Experts of a small language model.
Experts: 64 SwiGLU neurons an expert, 8 picks a token.
Training: a variant of Adam for the experts, 709M tokens, 5412 steps.
Below are experts of layer 7 (counted from 0) of a mixture-of-experts language model. Rows are named gate (a neuron's input weights, with its number), up (a neuron's input weights, with its number) and show model dimensions 192-287. Each number is 128 + 32 x the weight over its row's rms, rounded and kept within 0 to 255. Numbers have three digits each.
Before each expert's rows: a language model's description of what the expert responds to. This comes from a sample of Wikipedia text that the model never trained on.

# expert 21
It responds to: Line starts, headings, markup. List dashes, table pipes, heading equals signs, and sentence-opening The, plus naming verbs like titled, renamed, called, appointed.
gate0:160126136166099127140137189162183150117134103134155148141091144154178148081146008174138184138133150183154104135167096090149123159167146130159130209117166090071182156107109125102106091111128120138084111122126155120140141133118155131099141156140125162050130160192175141103156138102107040147
up0:118100129101177170070126101137138147103090101087101086138119129117103166164083137131129111148113161048078208159126087119113153146165126144126062092172097155185087132114175124172138107145128114083140126129143093111117094145119108100153113154136130083147163089070146132194110132133099152108
gate1:162140099148110108133114202152074097088119156157165078121098098172108123104167121179110174084146110114096172118163127077130176158121117166138100178137104103130154144238100112126117125157181111109101202164159157160163161073118130179172115105140118115123087183130152074119196146081091119161
up1:157082148127129111110163066082130130076118067149161091136131140104151133160157179144117096128105120111123101185099133151086132154110191087150131172155158144125135195121160142160135121115160075149141092179143105131099066076212126122105135160117148130121146133106130104113095121106131141197
gate2:120133084124145150145160118136098133181133155133096214092140165125144118111171144145136196102164161151078105076047153126048105131102187193143157175107100100101165105121170140138146082174168096132138131134111158145158113108112137138144178058138156157146128185149091092124174113143131144156
up2:134147093072121104117166111128111137116125085093112151128132099165155105140131108143131135129103096076126123144166110133090097130099155157155142091105145167177101114192132090111127097098099141114012105150079083117172124185148134098094135140154150114146131193122136195131134209122145101140
gate3:115122120145163072161119145137170149154168112121129109095111071114105137146162127122171148081209063155111110100080208144095188184149086154143071142165112134151174190069117107150129118176137131148114123082168162105088135122107141104108080080171132086145102173157169177087136146118164098081
up3:153042132133120132134144055089193077100167157098195136129095088142102147140124174167182132140103227200076079098142137117135131083176092173092103127084131162127134155109129148129134090138144110128120143111128154108155176116069092150147137122157130169107149135148149096131123098155153154064
gate4:142130109131132099081050065100128196100149109126156119103172163166133161128161206129174138126060181138071083060113125113187136167144063139088116074080152137101127154134119158107121102179173169109139126104120160119118161141192163091080126070146112109154088161128133141104133087111107130101
up4:109098155143148129150141160194102090152101124113073125137095107127092105130108115140095145105234093151172183158157158200062135080097158128155188208163124117154115128124107076153117163137120087129136072145157118118156110118106133161179199153114074198154140086115102080155161158189140128124

# expert 12
It responds to: Word-initial fragments. Opening letters or short first pieces of words and foreign names, such as re-, B, sub, Nept-, Kahaani, Barletta.
gate0:109109136108107114194122149131175104137056236104153123133138104093125113153133110128138080078106152110144187084107181113127103143108086129121143119091146076161124158178104087145080111140170149128148106155086162107094151139130135159165119144099087096148070109081140124125106155170142145156
up0:126138158132173089157120127164223120082066135142186099102095123111107130151084114145082129131118134135079137103093159041108144109128156169096103155118065145152125155133130149129127146090100111085125149204147160099107113133140147091149101128171085133078111094097148120106089114129067123157
gate1:130186106108130101140151124095112132110148113117216151158141115162135160119141150110149116140139136151151078136135105165171125134095123107129145112126089103126166129136152151150178161126111116107204089159143145077151143147081096139178157089094155112130105092107093144150164089135154091121
up1:085123111130099025108137080105120066127164115160071100130107110171158111143159082163171134180143062109077108149178106079133098153193113138098052160121090119109083121085110073122135138146051146138125158134172146197145086081149157133140089111113183131120126155140192132114129152103106180123
gate2:107163136150142132062123112088141085095061163093151113084162109132102112142133150166137153143161184113135129071137087054092131117173116147087141166098130128086142173140097160072189088174086145132142161098118096081159131156169116182193115109132144112136135118124093127189150062112097099143
up2:121157134140083175162118157104148108096116183109133107131107099119095141088139145165159120114157133104167139089127067113072131110165160100109152117144133156128119137149110174087194137193126150101111152065114119110113090120168094175197117078158128090125174127082087114140094097126061170130
gate3:131096147101089153111091139146168073183130161119145096127144152119183140094155134085161120150117094135099117163140119163098069085132142125093129157167154085193155079091094150138065161113169169139153086147130126117152143111121140176221139136131148152114162114076137106118154103164132096116
up3:077141141139084052121160074057153129126135085115163095110134151190171105120156089099101119118123140084118103132151149128130107164098125105134119161096131098116142170094115096131100082116119113126168140097070148116145166148152143171105147114164161138112069120154102149200095095077083140191
gate4:146113212170120125103100131120106161133151101132098115195143065151193113123106123135153131137171117083133156078107072144093080139055125117126138151167118205133160081078187107060147123154140125145087095140108155097135136098101183124114139173098164135153064144079169137071071139147186095093
up4:106089193130082113141107173162092178124155093140091097177165113158162148100106185120156106117125102105159138111134086164094103108084198063150153089159109204091102069086101102050170129178141131129114116162132150104172109092097142117132113146106137132160093140103158098075081147112130135131

# expert 52
It responds to: Closing punctuation. Sentence-ending periods, closing parentheses and quotes, and combined marks like ." and )., plus some years and word endings.
gate0:135149117138109102151124149095113122135151099123093156168071179193112086159145128147181139168175127114104085106160161120123169123127096119117141142096144072079164121121165092105112068151179192173155137111091151156165160112161144158133127100122156118137126112158149141132141097175097148147
up0:095077089080151112090092065142201175076102111115163145093170072110150137092155083131091151087079131143116138156077140137175103116136125102134151109159108193151079138132099168099123158144066099037109124115124135126091142140140160077125133118110104141105097133090172111111139139108133085080
gate1:115180138141155140152085166109123125137129135100117128152123184155083120141153063136148177133110143147147140145130183091137113164118096148186153056113118081078112097122090136132125043161123147201124127159118169113109121179145108164135101093172138156159164097139153077144164178174185124153
up1:097160100096150106164165069110174112084089109201115139178150090104120105141086115080079139103096087089140141129140043139178159130130104155135153108113113107176099141095124141119110148152134106164130071156096117139122153110126102077110145135125143108145058174081072170116159135116072120111
gate2:143051132137148113127166177116172129109189132131157176128183109116141192040182099191168135139124144110089107132084098117125200182099125138097066183091140121082176061111191132122159049125141150157131169122092154095108082151114105135146112152170112128106119129140118184119068092124161112150
up2:165071116101180168131181162143100111110142073067168146112118122200106179120146111125147099148166171171089116086164141118137181151125137124113086144098173089113155122129167126136148112146074078135122141097086128145166192175147129117146168089143172109138136076152116093177111111133130093160
gate3:083095119172112140099134193141169159152134127154098122065103136093217131145115084185098111107159168103104100146083126054109183145144189106169133166117107131121136127208139173104081091110109144153121134173095075096145104104130136126168150198129155119123135099173157134099129105081151148124
up3:108104119185102144127156168114142134098161143113120180086109105139167139239088089150110137161104102152124110095106137057109157145147154159195169100135110128170145101142126171111143088164130120192112128157091118092110105142062119110158114118141142167152100165132133174114135109080192120132
gate4:179172105127202127166093097131170137131142137155135128099141195132089159118121139096148165166138147194116127096106151100173067119155148084119081107146126169051148119197109100125115100141092117133165157062157130123109083117145199216155097143108105099062243131119134128165174132183129088135
up4:122142127141117114075154162199118126015119106085119158116118076144122107169123139160132141097154105096101102113101132120110112146143164115132122205121123091167143140089158145136127107127130171093120121208144087132116105139069094109157149042235121078152100198107089150120171130119100131139

# expert 20
It responds to: Election tables and odd fragments. Vote counts, percentages and words like Votes and elected in election result tables, plus mid-name word pieces such as ich, um and Greek bytes.
gate0:150144070080081101200122171116086135159110123162158128184167085160144103075074133142090120154146128071124118122090142171127106155130162133129132120103132085175078154123086132049168068094135118149105151180111162180178138123119141145128035076111060137094195122143168171142133117120107091142
up0:156144119131147134160139126110150084184105122167083178159085154137087155164111104147148120148122163159135127097165109087156128085111150073098076098123163151097101144113143148128118144122144109136139136116148086082098092101186086090107166123161143112126191071127092135125153149112134197205
gate1:104128093091136097198106145106116131143175152128155125163133089123136162106159108100127102067195167167172180134169083129101138134131108134155155106185127170141152113171148083115136144144126116139085175104132062156047094086115162153135162128133106139054164138130088132132154142123149149129
up1:079134075124136103139112141129095106137111138153138072174092104143103130144144129098108145211162101108134115092084091103145124132105222140152099127107082134126124088136094121071123101172140137120092131149096095155169065120118166159099148135134074140120152208113088142112104153154061176095
gate2:166159162125106025169092072136170121071117165134135116119105103172084175081176184105146116191132164143125099094129144117154097144122159145159150095067103153080132156091124102107170106141101094103167103106164125084134180094182124077102157105163060154091099161166139110044098221118096129114
up2:140113127097161243063148158121151151141174109067134125158117130109090129142096156178108097160141159133095107130171131174083103133089085133116183185136128182061063151142124102135110129155136152098203097082156105129043131161120080125134100164135160100173134079095144101121118154114110103158
gate3:134147140131089181171129102076201190168068105120100039187121110132152113122054130082125124152150150086117193101085098081123114153145164183144130118058118157122138078119153155144090126165149133155158099158158110157110152094168120185100137175147116129159147110118130127146113170107096048153
up3:132120116165143075081074052134078097086141151105191172091164181126102157129209124152132108110107156129076102146141168140109145121118066085134136202149134066076140130104149140114144107096125119084084177085072145084138055162137202092169146096128119111109119121165145124117173084158140172073
gate4:139170119118102112130074116086166162176112113162140164141126113164102039201148137089147110079154125125164124162140083130084127113112143143099116118168163125096129123077107132167030158187119152154082144134143144183141095175141126126135119167155123153158122083119138095158151120130067123170
up4:120198167126149183074138102153126126048166111104136163121106114130086165087171144170173122178124171101131059181109145145173136135164145167139158103128112185108156140214165099116142091138159147115161167069072100083075174128094103138125131085066137125116094188130070134107087096115159171148

# expert 11
It responds to: List-item hyphens, names. Leading hyphens of bulleted list lines, plus first names and capitalized words starting list items or titles, such as Chris, William, Best.
gate0:143123138106146160108066132080043101146126153147064091099155123120148092123110144090104153102141083093136115136080130122138102109108151149124104107071169140129104095171157151153109104130162142133157136160127072124095138129173095135109147115089142150157158124066091128061168157146098092110
up0:098149175116141110163196117125142140132129122141173153152096195178037157117162106151124127193133131189164136114104157131129166110157069142119142117113082092149143192093112177124152199143143184116128145113153163113183068104125120104078145110141104195074174092132150188173142123155162151165
gate1:114152162130103107120119150157098143153118156100145125082108109093098121134096134066124081086107153155130081134176150133175142116130190131173145155134150150083097073115151123127124122075094169094101072139116066133171062158117136111116100132174110146156129114134104153091080127102181183170
up1:134067171138127204083182145106152095137176135132126204109114084160153105119170082134126153114160145126160101165105085111042148146126063167137165132090125142194159177179072128140093090132133087101094163126125115126126128131158122068084112119184126136154114169107123090179094140143135100117
gate2:159134155090161095174177146099100100109081146084108169181176137115089137145190109107150089149144135170078125119076099082094181192092096185111110124157141134111178166070114136128137140214123097151109120077182160121144108163203132117156144135157117115109196143184120147184141140194113149130
up2:163125137123176154171155120135143117130073115113123131172168110092095126127189134135103063158094133132052130117093089117068149155104067189168090100165162125119138134048121126138155080179093119128142155103208165095150123203167132128139128142174079165101170116150127104158134086178137164122
gate3:112091145204113107121087152127056136118109130098143108140148182138054166128131106151089143136196128162081132153100129161196092154101128090127161151137088117038101112120110113104142145177142090127170131105083170150070099112164145157135125118130148145190112088165125145124122060105099120127
up3:157147129046133131128191140127159130148143124146117146103126088175210075139181158154157139163105138127143176080165126126116188111108186166144087139129153114166144169109148130150119119130124156100093136170116080143182139135138065111152177110079073134157151130108141095169134163147155170128
gate4:194170114163166129126151160168095116128125180120114151099161104125110163122130079179130071130099109172130113146112143119147101103094151137153119194116113109110094155172144163094075140081093147108129124177168057108102145131146082123124131144097045105077130130104204151224133065092095122120
up4:131148162149090114199084129135103167136102129109132151128147127122093194150085127164094106156129136071148119112105158102172076148151138141154175097156138107142097179118118117132118155183122125086074127140139075078105101089096076142103094122103097152082146147117143130166143083122125147121

# expert 45
It responds to: Foreign name openings. First pieces of non-English names, often Arabic, Cyrillic, Turkish or Greek, such as Al-Ad, Ş, Apoll, Cyrillic letters, usually after a hyphen or capital.
gate0:131160115086109126109114082116130167118106125139098196144071147137151168167145142069141149151174120159104150144168092163159104108132133222089131193140149152175089166148147153093170134150164123153132158116114115134066130156148165166082172131153187137168150168148151118159170090139148110164
up0:132132142187114110121146161109114067091142108110139074117141124138146088075106081145066138104047143107156112087100136088115150173125141054171094103100111106087178108145139123157114131130044122157099073089122112163182122069118127112165101130132116085127168104103079124120122184158132124095
gate1:123172144111121105135147142134147160103182098096143145135117102142102138119149118175121116152198180080143119146103100164100163155174067084106166143171146112142127163117190089036096128140125121120175114121077121150044161162196143148144156090155106149084116121111214142107129162168051109142
up1:091081113158175190133133160131138125166142128136165170114135094092116113079074115125136124135132111086075112114139092102206115091052099142142139158139147093102151115087046095132170115112099142115092096130133165149138090136150124130152114141073116139140117078073102093097130131128138140139
gate2:127136149189116143121072116105187147156148163104123100110143131119131073147107098073127048069149090127092133107124153117134121082130185166124150132201152098127069103101150056131157097134063150154129094146116092116104139099108140114126158096164180146146104097121171060130196114117182152122
up2:118115135120152112108125176125155138118117184127168062186113144116131141125114064156103130164146098125098133159164088145110096143121169151086173124163077145150085102140099108086164138106043073144145129104127120121138187143085131172176169109073144083150110106136171155119129133097156114172
gate3:133157179121098161112102126127147069094098138135119129083101078074106100079148124114146126159112140144130151097163083166117141185097121114096191118144142157130150151163119109082044160109116095082174088160128141145141129106087224091142087075126107110147122123133162064124202186124113099172
up3:124112182123118168125105162160189100150150120144077102086130083066074124098160103113151119101129122167121154135189088157142127178102077076079166099092126145119084175157120107089075129105156129073176096103139166137138136127112178040099095084148069131146101115095190132116168163140084108223
gate4:126146072174159167124098114068164046116154137155127127134071091123119109134117138128147146086146120180089083151146136111149112094077099206116150122135060106159092144146141149156141139168102157126120119082156157192085113118141131101146144122148049117133147082168087180126188068182092103132
up4:120097152173112098095075146137079100088155129149141124092093113165140158139089124154163168104158143135126080153136170165169185118104095128103135213133061134128067160172150130176129168146125090083126098126115104137116143153070144094154142078120072107179113157131146100164153157108157121172

# expert 27
It responds to: Head nouns after determiners. Common nouns and final word pieces after the, a, his, before of or punctuation, such as age, season, group, album, way.
gate0:138171134138126144139073157098151108146150133117134145170074147120122161144136158101159099174153087128130180200170177107126194116059155129100115124072162101062087083114107138098096149142104116116129138122121150150105142133104079085157199073165157133152162147177125123085155116163130123163
up0:139112145134109073118169100098132151117178107093103149093068102144113121121103123119116137075098159144162066126122053085116067116202158146069122140083157073154117129147132119127063161150094193088097132158222099187166159151160142128106168148144199146116105084111108082136157161073137088143
gate1:122151118093115149098131138123058101144129141051115153142143159136126058144089143149129099113185126208183154147129191103127083099095098157167129069122080171077126152144136153129149147140102119121084137164099143163086110138089086081081194136141187149134169099121110176116124113099099183115
up1:153134139128136140148133129151091077139114132057099137151170101145086072133118136160122107117156106197184166150112179129141133118102109165150095081148086171089166128106146103132137144121130122109072117157079174157022095111089090086070164140157140135104161131093109182085122158126127147093
gate2:172107134159166096077167155082169076094122097183125102137151144111101134122123093135159200073079120157134167126098092137161128140090172109151145162123152060182155119148140178124114101175132098158168165119154162123192099084109104078087134166175125121139114152112072153193136130172173160151
up2:156136172133111093107132139157118143115085131064123166129128113145134143119124102127108111191094149109123080103140154120114152138159108090123109185132133093104124181080166132141104122108084075096118145143149094100106200115146130149162141154082093145108110119120120101123120069176149076145
gate3:182137114091092218130110129110161092109098108190133080105173148131103172111184113172175130153121143169106149141202132158100115087067170184184200110143155170117145070111117094118132156131130151159084144121172149169140145129168119144108165204099115075190031115133123149135162143112134099127
up3:135181045123157123103062144114154128095142158154151130152133118118098107096113089112145160137097143117082131135149178180145123133070023172093170141172082146186122114097137109096110165154124131122098140147097100095098178163156144114129119192102169146122167085066116110097093114114094134141
gate4:116118096122177127095104178140080124130037161117127153085199110165174124128146073097143120180160112142121171162162145142122127169167145053166117180093124142084143173177135131093146126160118172131124109103164128140178087129186140167091170127091149115168176146156059160137103151080120161128
up4:162093078137085149133106153102086114166053135092175158083154167130212119124217073113144119145102047159059119159136091161132162128193130115138168177084133100108104184109119117119098113109084129110092107109167122154152164114153083172130129108067150121138147107114108196121110131111160125175

# expert 5
It responds to: Table cell values. Numbers, scores, blank spaces and short entries inside wiki table cells, such as 0, 11, Win, votes, ±%.
gate0:132155141165101115182175088108131084134189141105079112128106099129137134071109115181167090098096202144130141077134121147152124156125095167088119190108075093118173119115096137171137107130079144130114102162170149126136069136165116164123147184127102108131129088099048024119143174128174081180
up0:164069106163135098082159154182138146222125140166098115116105165194191145121153157156132144146086154165108107077177100158148094160055160095151087121133116133108152091181099090152083129144146124082164109100080111141125074127096076128140136123149143111189177133166110117139127136083125087134
gate1:096169163118160151091122152117083135124089127083114108153116096133131123136085151086165106144123118169017125094103128121111103114056159156108076121077064134118152088129150155145136113063126112170155092086087144078107127143139165137097184068129151088157157153164184133141156127110170105160
up1:153062090110136163134163096151123095105167129096113156071168108130099169107136079080104095115078176141124156143133142105130147116097098122142109120139112161118138160181095144143084079143107127070093076094108124134189110128130066154155096151082128118117095098157108083135086135144056143086
gate2:121123167116112175056132138149151137192049074138115130152103050083158113152164111133186211175141086152129109172074172131102180187148173114123103142141161127151141165153124103128089087159127100161120095146122160106118140105162168120104116127100139127091078113144115141140164092144070082134
up2:152086150166138150130128101097146107103159161106189119069187134127142065076147129106171090092149120152189106152113141155097120102129152134169166089139148140115098140068078194105157164147093098148030204052076166091154110094086162138107124087184169174132136185102095096097135157147123095152
gate3:131098093116134094174075130080123138124157106117131121064043168069175157112123124183113096111077137183155121136141082060135116122099149179165182109086099109123079059100144106127130117136075126135184138112094093116135169112122125122150113109148155147129150134131093099150108128138160159158
up3:113101085147132107137082119095130163109186094150113081081108165079199219123143158114135130135079157187112113117164079091116120128081113174167155132094105145094100105145137088111070119146142083113165141139117076096083156127130110106121083113116192158137094159113102131137110106111146122124
gate4:152165174164164161149157154093158199147132135124093086121077155116189159103147142092100120113097143112152130136099125113184145133096108115083168138106128107119128093209154127161082125179111127057125107145155136155081202137113106187088148138124100145142087097107151069147165152146100154123
up4:141107166152146143138154172129128191140138101141093081140082148144113222109150136172089080122085095147102153097085134114188163131101120101135178113088107112059102123198106131153110163148068082036118136117116128115078196180077106142109123163180114125141103130124156126115090176174041132147

# expert 42
It responds to: Capitalized title pieces. First capital letters or pieces of names and titles of games, songs, films and albums, often after a quote mark or "the", like DS, Jupiter.
gate0:172142187133170170152115116199086173153113122124099178198168183103099162120120110157115138114102084094107080238114164114113070145168116100055146142151085134194086098110158114149126119140090169169157200104146140150142161172159089073083122187111126121148110139143144146102158143169200145167
up0:069145057049145074153126136153142123148122138136102117121110083122175082141130160114124072171157139143169157113136072116154126120087097138162164143122093095112129106140114150098137165111074135165148111176122158125120156115107145134130112115172139139112100150092127111151075161137131154110
gate1:102142104099164098101142185144129158075104100132152073152152171125145115152127073149128133201104087148176091102121109188160122116114088153060090136160144150127134149142117139124127149170084150129181088147143203101098141098143110118162170067118098108112155091069143123100129073137088100171
up1:108150119170120117151111131200130094112101152129167124135149115124143143132162100077117145167107140167135138127168125178060096155083180168203158163133123123148150127156139126040157162139075127093047153133170160130046155127108129114139149088090105070144185130132129140146130112127126104154
gate2:151160161157108147083097131103123133111126153128126083193151184149203141081134178116120120165101132151144056063138190175115157105133164104106162100109116094108133148091133196091072117127126135198125086144147110133168135094164163075081126096156082072181158110130120086146141080151056093097
up2:162158175166174144089156177131168134094168160135119084166185115149147112074097107119121127169079082176171102064117170176103119142135160126122183130108169113125133150108120133134082078125118140208123040131144149105141156117132106114131094195128076058200191135111157077102097102126077147123
gate3:156181156139170086119124149095099162087162116111132099144151109225127105086125138101150171143106082080120156126162140132173095081141132108072111156133143096130104064099113115085152123078198201109174130219135118121129100181131071070082120133108170109114121099060115154074094097131096190114
up3:128172116179163131136138109113087152081089116181096101135143086136185132115144114186142133164134165123117067091090091158170072139144138112132124130120134117152068149224138132138114173134100116133108085145154132137123124172154125103130159053160179139113156137136154165082152159080163145068
gate4:133108212112102131064144120103110122171158128114120150132087167167134151143124149088138137130136157140187092069155124092128148123125142131139100180135100105064079113172128065141087079159114138060159118127099133140154133112098088096162088139159144148137148148118082136125086095104092116095
up4:150138062124120078201121093147100112094087137145102116155168083137155126091091153118155110097136145114074164172106155145134176110134133126096127065090155133149176115110153195150184188104107086158174110144172080164154152157144124151131185127105146121123132124164106159123155141125169111134

# expert 41
It responds to: Common nouns, verb endings. Abstract nouns and participles after the, to or not, plus inner word pieces, such as death, protection, registered, term, so.
gate0:116148086135167116113097135146182086089090062136132137154073110091168126090134114129111113061122100082093160068058051043156134117176085109100131160135072146056094115077136139094123112124062151139204082105086154111141211156134122138157134138118207112161137182114145170138143140116132144136
up0:153144143124200108114098090151062100158093156084139150169089114138175129130141144111086104116089147150155203111078066114149151113144153147105118129148115145128143110104155150099180109111078159149152095124142063159141186108150161121181156158135085090103085182159126106153136123048128124104
gate1:131131063100167188116144020108071140142100107140135165110121113217104106068083118149099174147119134105106135115168136123134084137121143109157089124074160110141129130140146044132158182107104107143123149157140126072124127147173173139118152147083171137219114083196098147174095083179120043108
up1:096095088134137142169116111128092146105141096139133131126154080203182043146081041066093144085128119105136148121109122147163099173127142190112084105110132171138100154116104099161159159133112146137165136166101137098077134124113209110097143177121124097215106123151115182167086122155078120139
gate2:138173146116093123134061145140141161154163066107163115182101144157139204120096130090106085156153151137120084124115183109141141125094151132154156130161099143075176114139078088149113156135126140140135115105079087119144151121175130114173137153068149057160146135155225153124142115111074154114
up2:120152114119089123164095069104162064120097088096085121091132134093113168147146117155181150128111117114108106113175104092163174146135065084139160135148086104120080133131141171079186137150165095123102162122112135136134086176128191116134157078119133120095116125143101174136097158158189151136
gate3:092142134147132166207128167138144123160112167143101133124118130156083161145089125152124083147123076086145196127105083114087095123043115137125117136151163143144176131157131145156170109149091097094126131130107108086169166074132127138081097151142155134123150112093226125147134149113089153175
up3:132139099134126070127121065118123138124153102098140175101145033075179122097158179103114216117168139101104120109202146136118099134115131159134160135110139090155047177182209095107109155117162160137134107131105139145122103165145167169134108089187081083116148147115124111120135130174125067138
gate4:090117182100175103050067138170160175134112135149084099130098139129092093104117099121156142140139126113095129096128120093126104155102094120112108127117132090079128136172114033043148086124141140150044118126095121196177147228129173137117159136131169141205112139154138100097143119105107106076
up4:163190105156146123172147102090097066103113150073156161063156082192175125146150159143087173143174144157140124125141139124107106136119163132112136172154164143204155107145131226178134163148124123142137139098156113105072100086118142161135138094136069102099160109112084131140173137151174108144

# expert 6
It responds to: History and antiquity. Word pieces and function words in texts on ancient, medieval and royal history and art, such as Visigoths, pontifical, BC, century.
gate0:080078112086131128150128175196178157068103137139113124170139151105102115114129139134097148185132127161112176116136119078182132129124154109138141102152130129107133129063146092087107155087111089147109162125096124097112111108083114131187162160058123172079082112153122092166185131128123157146
up0:110105116186072103136101110122142147115127174151139118115170142174148141165051172136091066125091125169118167124112167092134183128119174169189094039165173154087120115125164121116182143113168098123098158147152139110146087080154099114194152158195089150092137156141091107159137133121118116121
gate1:077108122033138145132177153086075109091122118131093179109122139098170113094132099148116125170101134101165115131118077112192149142121140093137165144071149101145129113089133150164117115184088077175143103102056133126138136108146165166129191148133169092087123117115194045086084098118140077162
up1:132133120139157118109091184031213137127116136153087134117162187100099140172166085072158107202140085159106062158169158158117147136181104125113181076157094127127147181141125089091131113101172140130147150163151124160069120184104119091093093089067105143130123089136124198139105119075106121146
gate2:133158133151158098177068134078145111104079131157109143140117200167128172134206127126150115157207131142114187127090122135147083108115136136069099090147093111089108203146124098108122167140112133136159145070120073114119162131111137066101127107049179150157119095193137155130165158124106126162
up2:102146117129168157152065141015175079123102201173088162084142200135118107152155115125091114145161123167134183095166139125171074115103118106075094087145117105106088178119145092128160152201098149097175137102067022124126151160098119096095113137082191169158090095170144152115129145154106125174
gate3:122114055096073135144184149138166111135194141154132158129150179133128092153187180192109071130086142126181104145153117142178173093084076130086157109111111112102138128106098111131120155115120087149158142095171162158172162107160092116096136116130088161102121152112137122117110123163151116081
up3:141090128193155120131118177134204125101087116131074117166086124148153146133027093118136116096077085109114131140113138175119121169132152145103095168163145107120128125169140188166150100060104167164109142183112133131067088115112154148128161074157176095092145131122112095108138079140157102132
gate4:111131094110174112116182152164148095088150100150143106120135141100106137195134094189097161179142147167143110153079172174118172107118151122186173121105088145110136105168095079153116145066145114072163127142106173095165186101146128135091149151150097151073107153123123116105147095142164131155
up4:134142113162100076106112140090086139135146131098059126159088099060152083090098123158157138120154116164122136196108065148153154142088108107120105118081123159120137162085172144091143133115051137209105109132113111173121142127129096172134127179088149110156115120142080209156119125163160122087

# expert 15
It responds to: Auxiliary verbs, function words. Auxiliaries and function words in running prose, such as was, had been, were, not, to, a, mostly after a pronoun or subject.
gate0:168109146091128147133117158151163135173124090179160105174165136122151111105118123082120111112118133079136115110140108139159127055111102082153106097143108191091124112138144068122156139090154133133172075109110164114093138127118213075166096106146165121065130101089110089178082154082105065153
up0:101118127185179126176140116100093156114146162103116100131130125109115144190138154126161156107110157123116154132090065084115128122140177162140141155098158052128161127136107215129104110134127147101070131155123130176176165138160110116096149088127078122139149194103138135091159159143140174152
gate1:137116114125121093097064134091138133062089122110119113152123131141158184107130170144130157124138159133143095086136176074173155155146128151065138173099115131106177163116092156140132131153150127114181025110158099149118148105198166143171151093130143122166147158105101129124136156151108061121
up1:134124102116130134158176132131152129144182168131144158097114129147156071166153153128159097137123153104111174113098163188056089124087121108145152147122100158099048070069167091104075125183111142118109196107127166116155145122096119114158143107139110176132121064139151159149147145053137141154
gate2:121131113121156081109124190159079124093129143133111153072121124115138152194145183140134150181142113118191166117079072125143153130116145146141140078134093145140095168165123159100060114133170069133132119119135134081197122136172138117141159136074121129120144118137089126091156173099119134100
up2:085148134093088116100116108088074142096129063114142049105121137139158124197128158123141160153178109113137228087077116119119158184112158161149159139123129150108114108165141143168112108127195080124142116124067043128108107102135132102118147104096093172146114141088163148097156122137048163141
gate3:119081149124110155065125080120207089045098079162135123153122184130157121085135173162085116065147097127142125155105172092160137117106099133174178100167092111135125137118139129121158121165095129110169148112146155128122131103129165173143105195139156157138114118145117133078097150111176122108
up3:152145105141096077094152116120123140122060211148136163173125153106143121126134140164138130150104124101146114148159149138152179130130127090089165122129109127136193162085121110135158124117130130134150121081071198099183205161105142134148144154135104150095121132093101197097124186166121081105
gate4:147071111138107081122149131136139127126138105124133111112108132140142127123155132191119140151193107092119110102101074064135151175054175175146186132079184105071093143175122133120046133103120118152137091099147086115152150095183144116121126132124159125153198129151147079185097117167109136113
up4:121112082180147102113114103148138089085120128123151122134084137156139164126163085216118103086133169156134116136127056048150157140080109162137184075121146091164112168128088116125147143122102119158108116162130081134140123138192090111099132137065152155140154092105115056142115081154121138129